Experts of a small language model.
Size: 9 layers, width 384, vocabulary 51237, 122M parameters.
Experts: 64 GeGLU neurons an expert, 6 picks a token.
Training: 740M tokens, 2739 steps.
Below are experts of layer 2 (counted from 0) of a mixture-of-experts language model. Rows are named router (the router's row for the expert), gate (a neuron's input weights, with its number), up (a neuron's input weights, with its number), down (a neuron's output weights, with its number) and show model dimensions 192-383. Each number is 500 + 50 x the weight over its row's rms, rounded and kept within 0 to 999. Numbers have three digits each.
Before each expert's rows: "comes after" lists some tokens at least twice as common just before its tokens as in all text; "comes before" lists some tokens at least twice as common just after its tokens as in all text. This comes from a sample of Wikipedia text that the model never trained on. Tokens count by the router's weight.

# expert 51
comes after: "\n", "-", " =", " ==", "===", "."
comes before: "-", "|", "\n", "The", "In", "=="
router:485425494420568452627443482467448464498489414512522477522538556500480564488537545515527503377512510530462592480518548537415451551557440541495598523488581606454549445514529559516540488466430492564535526471518500537505553508533555471574503521518520486491488466485487459525544505534459580519523461500553493500558476389574434502511501469476465567509516541556518454536633497453462484470535540500478521491447533475498534602512571473515491456480507503482506474492498526539504471508488464490489540575621444501506497527473478493467493447544571422540515495491454542501536545506502500435
gate8:486569486625486513487450537552549514554510491512528438465531385544484444523462469472437487436497432532497529500499543578410505506465579499458440506460405536503500449468537429526435554568508560520569554535446432523502517458494575465435486536456522449369462551581494563547529499537459273461485470468518542489463515474552489470498483412487530496397564454476467499412451539493480565494456565497489534465554473440539560464427445434507566460565501505491511487461459523530494500559524537519557497478412468511456567470474534508460405462488495613462516494567442475554465485466462503474
up8:438476430506566509481484458460568606434498564485534598401578456456472489476577460466567552487474415519465602454459478573529506457513451466518561575430452472507494433525516560478437596526480440478618614524524442477529615539482514448533518538448574431423600409554545529507413514500454544439445509528454557473531397486517516537522473490431557605448430535549439532502576523546546498482549506565491478469469506502520554477439497531459550445451477511549521542505425482563489455417451568516560579520372498494501512494490489529419414520434489456422502581428519483527526490428544350503
down8:524549562558444510533568572583466395529564482479544524519550501555573469494488436511457460480501506399523412517562510498491545521641500508526536474558611473544477491493486455426555497561545542604404542474553529524531441520457525433444547545514524551500502504404470435448440449411503606508354460527537505461459475463568414459477500565532549496422531560503444431523537559507490448541467517481511548570506605464486452543485462387463489555504508561454546505518533629444530569480511439439471473489483630493499526529475474565462511495508622466491488470588504559464566472548569601524

# expert 52
comes after: "\n", ".", " ==", " ===", "s.", ")"
comes before: "-", "|", "\n", "The", " be", "In"
router:428439452445507469601413469584485490491509464618506431546531594521518498433562554585484504468553545521427455526435565516525433491518450525430556463541539624525585475499479568494615583485369478566451452422533495452426506514524544462601478530534538462499487500479495574567565452530445517482523451480488481523497501514473467566406456460456499557556553612541520501534540472407495524566563474539487573525467453400560513583540578511431466465467392517457548445459501494475519544420511448422500530495493481514553507530426398435516484489606520376562486527485483464517461506496517534455
gate8:528478500535457552512515522563499433491417575476470477453507570538565442524467582431486465467535487522408527505544495552506589521500462486469458432598532608474569508485482458473580572454593403600478603444493440563491458561442481515492565444455511522494437499529504480430501482458479519506509407489521521479484538460561521516528449541547508483475525443556418503491432503414408589490613463396428513483527508542509596387455435540470564541537446568492542585547560557570497528483495485535478550441579539502465526454354446457406592412530451450482502454517531590485475528575502487551
up8:507554534433503516509552434470464600512561420564464558532536429490571597510555450546525578453550526469511536468518477401417391470521482452521480547445577495449496439523490522605423449440515517492562443490466450518610541483480426394539536451520442504477563473544507500510475547491523547479492536612537428491493457490485477500538566474440512515496475473462580501484510477512587409446437503514569529572511503460563466571415535437395437486486470403597529497443546420450573546539503459496592504461422556490472452598598583503566499515443505480483494452515442524475544487432525455465
down8:525518473475515594631478433469451631463508476573521488580474524516475504528515456582464488505464508494494488543491516430404479518575575588455401466496497456487470461568498501561501462507369481468451463392471573558453505461457495548615457427549426473493556472527544438495478525512403556486475517486532526490533523465549478444427558535469449459512396493496492527517571513435503420488468540488454565516470473445482431530517514502542496438468455454558480444504430568472541489448435553441518530565486438484502584569470450501533439447505530530497500465562541430558509407561481470553

# expert 36
comes after: "\n", " |", " =", " ==", ".", "==="
comes before: "-", "|", "\n", "The", "In", "=="
router:458409443466545512531461447426479471510489428527495521599478510501551549416475551516520504404615482480425545498487541525418459629547514543455486484501556539492555461519515553502545537451412433501633464479529520538468522500478508572515487577489554418471510380513570440539541531448434553521441411538601492544484554493577414503476401382576474511444552557544518523405540438466473522554485494461505625540479581436518451535510497528466461454453507485526494490465461597527582605516420499539475501474552487448474486495468531482536407524528500445539498427446537563551526505491558481487
gate8:504424514467485489453482560375500412438525516515498531525490596516481426501591450487510521382552444474504457427439490570455558480462441548530514411419452434536526615461469506499481500477486479548556511506407460484517500524616522562528470536559494530449406430497514495467437509514555493464511530503454505590463496618494494499575439534547525439497421584414464443566567505487487449465488459521539547535500486520469462561498603400519532523494541585495481440450505550496563469459432464568458441512512457506475437452516535467615485532405574560581482473574516422553605502421463528533
up8:463480474444504546533498392541532488521417490546428631507504453482481464496594539552536528453525524431433455554438546540568450531502453447466490455520490570538546492475534579518486500389497592451491438482539447509523572529455464514508521530410392443455536473496551575532419504484501470572542525488543473461437461533535510547463451585391362535501486542396457481398495423466483556520455527571434498539554461550584418545443451525492574468487479524459496542454535488368525498450438521521482481441468531441434436466501521477467424500519487563506512502476505619598492562456582603562
down8:460517549443500571534522467433494440513559520445472484466472422493458458617519468485497512472518487505495499588496527423506483513563484507450516447557393486455464483591488445522522465506692487469510514548446565555479511485469504540534432486442551539532445561564500498496540525503608412539561380501486553525490469446493438420555536550482543493555543504472500540494555487438557466463561610512545476498506412528507508491505529376486487480465607550521473529468491442538496468431534545519480597510528481485496510559508541524558441500497521534446527418572530441486479489532497475423